{"routed_scale": 1.0, "balance_bias": true, "init_std_router": 0.0108, "vocab_size": 4096, "norm": "rmsnorm", "lr": 0.00618, "batch_tokens": 65536, "seq_len": 1024, "dataset": "wikipedia_en"}
Below are experts of layer 2 (counted from 0) of a mixture-of-experts language model. Rows are named gate (a neuron's input weights, with its number), up (a neuron's input weights, with its number) and show model dimensions 0-191. Each number is 128 + 32 x the weight over its row's rms, rounded and kept within 0 to 255. Numbers have three digits each.
Before each expert's rows: "mostly gets" lists some tokens that are sent to it at least half of the time. This comes from a sample of Wikipedia text that the model never trained on.

# expert 2
mostly gets: " f", " for", " during", " served", " sp", " began"
gate0:131156138143117164040116156164154119078079141123112184142135112122128115147078106119170093108089126152070116071123065166173132121096201085116129119154155097114149107067122115162087148141103148069126138109169082119042158148122137109127116079089136152080107138128087106120111067146133116186083113123129112162143126136083148093072148089143084120151125126137162145091195101058116138082117159104130095144177179116103112125099126095099173094172176136122202107086060158193146193119098095131106114132108125102193090139120120131169159155137118186173110132155115126117082116143143116161
up0:157144124151083124143159117107100103137115163113136220121141127109105087151151126094075068117122079111046158149139112166100136201115179165165122121156044097153110155117143165182092210156117087090104105164158149117102168082106127114142128114085109189120109110154084163093154149088095143093116117129168071133114153169097191127125097145181115093122140129117162163123126160163165125105147136153124151158158115109088153122171150125154112101113175143151099181107027093186145125157113105130110103167151094121113123096113159135137119101060096188117113149100142079150047123136109106083
gate1:100116116128123178134126148143153089182179086077102102146101114112105089091113139166146144133183143126106124180190104112170130124124122158134062095117104140139135139106137123140076152098118093133149174119089119095123148129084167154166154175149140103194113151117159098098149151119133106161089109118157029127160157152141042108131097125130098103123178146087114149136125133166076119140119072112141156121121098134094209115132173099198047102104086172072111121131143142123042132187174195178120128118164094158103106139158109121179138122116123106125145098147167149075089176096118171063
up1:052108143131171139154099136131174101082124190139095165126182116101094125111110145110163129117163090066151102099165079128127139130118055169098126108127132118121082154116115137130105121150088138103200115119203128166159133146051109144016127140188124087141161114057087127160109138127119108122185143125119158130111122160105103136164130099133137150099133148152109132128101104097081086137145145105196101099083109074165151120088151139201224125165100089127160135085136137121127159110208129071097134135189118108162184161137145135119162110164110149092111142095096131136144058112147125119
gate2:090134109155127118139117161076178174117064141145046148131116159175108198127078156121087178163054142146059153116150127118103125177169129133135131121112129172104142103122125153117109163109095146118123060171135142138143096175155133180211103141107131167188188169201149113124140095148149094123169099134158123163090093135149157150148097153110150146082132091094114121139133161132149123113139116137098164164175071150115146115120168160063073143094147181112103042140113117074100126130104098132163182118123078137081156135141153112096121056076155107104138095060138137136144094167128117156
up2:192134128131116175144108120150097160137124082118133171113131120146145148175147089083124137098106116090138090110130170114176123068118095142160090155138152084125037115174139105160117036167093197175057174102122134157109139150127170159148093119122107112131131148133124124144058161160078080145107144177108089077109107119139128214159148058135172178146115062156110178152137107151134135135092110160103132128098171162143177166127109097115106150116215163110122116110091088150097096197124162125132075148161141057091109121138220142119172115143139121132132143153154126151127134118145130144
gate3:170126103102125123101102208137120184095121111205166149156101166024177171129134129154083117114103084145108156158163178157128121132136111133160109119086135095111093152134186109084172142108098172146095074154170141097055174156167044114136071122072133132107145160196150178121185131145091150135101114146117133166120143129105157094163156189046123134117162178130098140103160093116134095103109086114128108068114114099128133125111132161162144152092137147113224092090116135138070139125148141101163119088147155133137135083175159120123119103114084114151125140187133108113167090123141136123
up3:086126141146149117171111205121115143107109099118153154124131071038154164138127115146169170107165098147122127100138158098155136102127120143127134154070194158088113153148135100095157158165079172144118101196163137107121192165114124129107123106084184122173119103083102187080178100106061154112096110183128070151092147124154137153185132172171113147119143107121141140087185115092133120127141063104153111113137133056126179156156146161156194082133106129134140109134150140125112104147194101140157112135114127103156159095133158177131167184145084048132066099199073134098120107139162119111
gate4:120117120153067128075127139156102082137140140204080116102131108174111191180198099124092128188180142126128161094081164126115071068124156113142133126218130165142171125115113158081097119132106176154095143121117124141182097161117175136101116111138094188072136163142156075163082123127139165169143081103095135102137123084152142114158120178052153142176128105146158164156141112184092096116206126131142059120146119073151119172142104101117152112117131201177120140093125089164143093110147086160168153130130132157118105116122144150158145119065133165112176160154156171131161153159100094142
up4:099144107202152099102164112113103201151121112107069142128030134088145106149091091101127115105148132137105131164112143185129086113130108113136189083131055132140136096161132130124132196135187109183203085147146148129084166121138151142114175128143181124108150113077115182172115145104114105042181122092106104122155067181138044119171168129162104124111137164120121110188133140167144159109124086115143130129085118123142177105195156144098102145148139133123091135086118107190130153161150174104077162139125095116104199119112108100121157134148136099125116084111161125151183095102176159111
gate5:163068137078151120093115146138142158131066084154160143096180095058081116132161106087067148178119131113118106182101096121061117130079087069144102173137117107176178079113149130145114125112134173085099119170117149116096155094089145144149172093099133104110086131168095179125092152088156120106153081070135109135105080158160122081125152101073125138113173171189121102152081161094106124129062130064140131109120122135112104079124137123102127113102128132132115124080094090135114118155106119059137200156100096135173112145122124108118172139109048155103120132145137158108019177144162112130
up5:166116201147122104189173142105081093125092076157154172121157141067142118137166099131084153136108170113172093154110137099095150128159109117146099147201114117162127113110100135007154129127135134086128091124134155056117192112143111128146131150114132102126162162117097123102085127106125162155146116109223129151111107154149121057171088115108118118151128170117063093121158178161152088165156173121135144073112144164093154105169113146130127125105176129104123183095089093153154064106122129123143155183089143145128081092155101223098111092108139130079162196109126158124084135122148111125
gate6:198096050108099189147126142129144155110103139114113116128127142059114097140092133100135129129105157227096162179146081167143095188094105063161123089115126111096138099146133176107166087107106121140092091146094077089189108190097096101151144120120137114136121165102161153205167128066131173110142117109163118131081098101155062105155154173093115158122083107137113159097162095120127139115091132093134081154089139137126071164093131107112147116083127182135099154167080105101129160118113156105122119104054053152139056105108124110126189115126175133122174116161097155088124141109173130139
up6:127144071192123131142119125141104147103141179221116102081171110084123113169103162127194130119179160107103156157123166088110102094142100102148127155140148132146153137162128146125239137098122132128119161178081085105139203175152083193111145155146085145088102119145069148117039167100127161094137171120128117161112190124143096124103153134137207110113108085145100126124138075141089085130125103072144064102120123123105117105113118126104129115101089157187099117158110089107153128112063161085074108156102120157112108139153108061098161137073107137091158110074106158154116124140093120113
gate7:101117121102091092170122112094167153221023103197093113112153110124215067102182112118078102169144118122168108162108122124105086115116170164163123135117142136126142096061084105140095176143145115080122095164046131118116080152135103117144088105130167113109147085156055112130132139108165135147088136151106076216158095125126165159205092141134164157124098108145141097149160188147131152084158122114168150101137128130124109122183149140117187195145131136044129188140125136111112126120107159153128095147089131108102117116146119152126144152099114105155140104118127143091147151162078109160
up7:121135099159141143127138133157081111147133156054121102115125138127095103074084088179123185096128105137043182160142059146124139159139092121132172117162145090127063165152151152102109137135138089122153088153137103147179101140067077150105146112176131117162120130189201155183101138117139207060084143145101068141120151147100137194120149048134143103140179132170115160113133161113115199181080128116089141097112135142112108109098099181142102085085115139175151133126149150123129106107092079078159145123156105083135101166154140148122112171119094121096132059146137105130163161159088158077
gate8:130089132146096158107102108076101196090060133087153130118166127082181131124146135112135143171092128144122119121149093111186131150137134049120118089152114190118086137122092161130079177117162033073149094135164112070129125126151168144166141149079104126119098135143082103124122155139146192133141112094155087098154131170085160145156117182130141148199165119112120068174154124079110163081133080100138054112100141144098170139154130140116130136125177148096138114171116132088092121174134160086096164086115120107154139132148109166103165097123068159129099241150168144086114169141080132137
up8:155134095162133119117164124095123098192132150130111129125115117180066122105217160159073163119170171098115114120080073197094103160126100096178178177157135087150162121137116144209084093110112132178089114074127139173128125086164126114156133118113160117170158132064130147134158112203088089082118123163144117116121078082136111091098121113142152063115112146106146189118093147164117153135123149195121142153125134125100126115141167139120069086196119183141097114218136106132085113089079112153106097091073123136066127130117108101157108163144127143136183115138084061145134100123147135122
gate9:098139150155145124169145141145134156069109141132171152131192200131158182172096121140120131186048124142096094092119124201131100128135106120133102104120132127112107101055092155168092134145108130144145171186158151117145121162155128199113115103085114040142190135149183152164140154140107113154111156096111076102132125113157125097148133117159101135186172112136139157142185153117115092089115141166168156091131132115083150058123128162094124170127174093144149082131113086110155139151073150114072175114143142078155068084167125131170178191135142118150091069148083112050119120160119098158
up9:150144119092208177079128173166111137113176167101121099146140111095088070103108157113115042107106143146106168105108145151129075134187133119133160185125109114139140169168116079159166160105122147122092095183041111145206167120103162148143145138119107051138152151139141189125149154154092134138084094184151194095128097126122108094084148182103133131136149087068139122089060082100162161164133167186116089184078179105145128133139110135114108116099137134113132150141153133177149167140098140116154129104104147164113095129148118105176113155163096090113214126142123177115148098150135109088
gate10:111118061056055167122118133117139132127131161090149111111169104117185112118127106141146149120176101156080083176143158130134125055086172163159133129171128109189119151143194097149069152121157083109116068173110123154143171164079135134140114117132150121097065131126097137212148135092134126067067087103133104179144109122157090154126160072152163114076133129102150157156103148147144150116137101130092107120164156127148134078171106131080155120186128153142104117161138124201148170161128120150125129160162099126127096054138129145141125131128073075157143130171149094077146113131175067035
up10:093146150117113146096158188128085155203105223117083100164122076095118125100154151128158085082170034131143109144086147176120128152126171153118095135118085108089118107116129088084110099178151122105163126180094133040097104184089134092089144154159093054152147151159115168211166119174103107161179110135094153159139130075133160160132139095120142173121159131164182127137082120147108147165122095140147116063109146139085170107138156166108161158197095087071207093152149137087121123128171133140108123110148088122139102130147152124130129132141116167116126104157145139138100116133099105089
gate11:109054073131117129154116132139106123142123115130064100126123093143126128133149156133128103103112137114137049143088150151083167128132132105099136138124085110117115153140136089056111128167110092150110163125118114138169183153127134177105101162123120150079103147117090204140108165137081147148101059103119147176103174117196126089143054163064159151129113113210119098124102083091117175148121140096125084123122157104053145154152139150208183088109158124126092096124164073111087161187076137100114094138199046123113122150104161053124106092120119106121169140092102178150137091112129119106
up11:137174114101145090143000112152148138096104123129066112163113143137126101106157113095070149160190163086146153100149117151124125131140060091164152108131095132128100185137099132176134168137099128127126126129163134083139159123107098041088081131148128115140136158167114084131160096160143183137076144190152123121158171127106153102132147129121081155174140118059178112172135150141115184137132173097110094146089101136097156124152140109128166100102166125127135115135124147132176142094054112156146085090138105139169093064127088113129150166192145127102151119134087106095181086152124146154
gate12:139099128168143154127079149123131105138202212141128160126099088110134150138086112091124101148118043113106148130161146189131079133055167138103165121144151096126111123116089146062100169126125086078121170111101114158092214099150131148111200163094120167193140132114165104106108096119141130124109176101126081192153105209127167194099136136173072145138119117138160116115135120155119148097098135144126107121163096147092111130052112072086103163097118168105115100177151151089102085133111157179142158056096131133138122133106091187106172093130106081155109121097125149094188117103151140138
up12:117086139138113073137129175124166146131068186142127073142076106106141157127138105175109069151170134138159092139205148117150144141132112134178193047120092131163115092174153169080155133160118074169144143110067117051081133154115074086136182129132115129097143159120158146097141090073057096123135180113125150195076064129099125088124123191120103110123113126101108124094103121122205154134104167099098089127143130129077139107131151176167114129131092123148148131118121145218152138128128138087147119161164168123141092087131080119178095109089164127122134158169169072103145132106126110165
gate13:146131097111130192190112090146163147134095143167127093129123201126167121166141071134099145171089125172116120178119109135149127158128166107101116134153192043150149050151147184129098175163155140143148111140117104119149133117128181196143104116126168084125132177140123104140167173166092164124121125102139152150132095115131102125136090079174089167149125142109111157135208152146104149110144136166112075079158133144095168156113130097113096206104119120121095113135104137152094147088088164062132159160136094104092085114205110158145153059121210097152134117161113210159158154146104092090
up13:101144101116110090125108094117124165209092139129172117115131168147051156173154077099084152191147143065132160146120152072086067121137153121159104126123163088126151059119106139151089096083213191106118142147118164096089114139194198094130130098083091133166119140156095119118153151157082136090137111169138098116092136111139114128172132069090128117177100129181118126123182105106145148158119120103173140109137138095151090118166105096104129099088151154163117131058130145149032132160136148104101108201135128112149109122153176118101130181098156135096166094085101121143210120117104135114
gate14:140089100149092148082108120159149132160137133128143166093142147039170130121154136189114111182138191022112145135112131126105147141087101103176090079127160161071068187088128127096124098190132135119121113100152144164106141124105181121162177053116096152152167110126152152107142160128095109137146122110099152118103188181151100146126123177166105155115167152108143132205118122065117133103126151132096129109129101112163137065077115066102152101125097119125095130095125062071102094156179183122106131119164119151106123052124162116079148147099130157153129206091127102154111139184096120144
up14:140155117128203116136137163127087107104100116134115106128177147192134177095098133135064147087136133136124122086107135118135112086128117129077163140110119126187199135137094101082122177127134116077111090092170124096116136123072089089105129140101112165149091103080157160125134121167139125100154133098158112142144079105081082096093123089092144115158110156110115112062094152153180099141120070093150166105148138140066152163094135169081088184134145121061153142223179139189162131092091086161169170166115141103082174196112144160152123174165111061123087072132148166164105141148115160127
gate15:124087103138155188092114179151143133181139130185133118114108177155125110090134114120146135149128132168137094178132100150075127122147123086148146124127131110112087111116076147166159169116154128091104105127127109113090192175120088081130164137123113105100147147101121150135129137115084156134102184132202096160104139093101175141158118178142108084126164055125113082152135154168091071093120125142115085104179086099059181144142109151145096153076213168141147191105092146067064143112125151140122159143123098171122117208104149070127142082127115079086143219116149124111154147120100096048
up15:096154144126126125127123145106138099152131115138110064128092134162154132171102129139138182161167117112101116118156099104153113138071064092095079103110141089087084118138141144121101117141161124096126178155176098134147062106150175083153123091128133080144169195150154120107132144102146112157124070175180090126102129134115073143097071205186146078123141141143096141118183163168151162185091136136128178089147119138098160125177126165110106110158138167052129166121206087055119114107058103118118161117140053156151114177133083150086195180125125077096133096115121083119146080127137155138
gate16:104149105105160186102107125119136084142117179136061087104171130170130185139060090172117120094157139116105111091101114158157125113134176138154119081088142147110116145145103120118106156112095101152166141142109204133132106124124127129078123145091148146061164165122098192125174137124148178080138123129157123157163150152135171090155140147077140146135139116108094086136163168148191118196161204186161134114056119186125104149145143124132137076198190069127124120079102180100115071161129139130155141133166150123146093089127175102085170097140114123127150134077108059114080204140096122092
up16:135114144175093103099131150081140084079151149121112133092135123089075169150149158132119048136086104099127097096127148155154106125116151054145096130139115099156145086084116134119158120167059176103073127125109102147107165144078123063100114145097156195116125153165136133192106160120113118116110091127114121132125082156161094150102120110115120204067095088109084129123124081105185175133186175051102073131122083169093066117158115100080125159222167148113163090056068123120141176110142125103105096163098130124134105141176152146155118065109117152159113124143151156102173135137137123101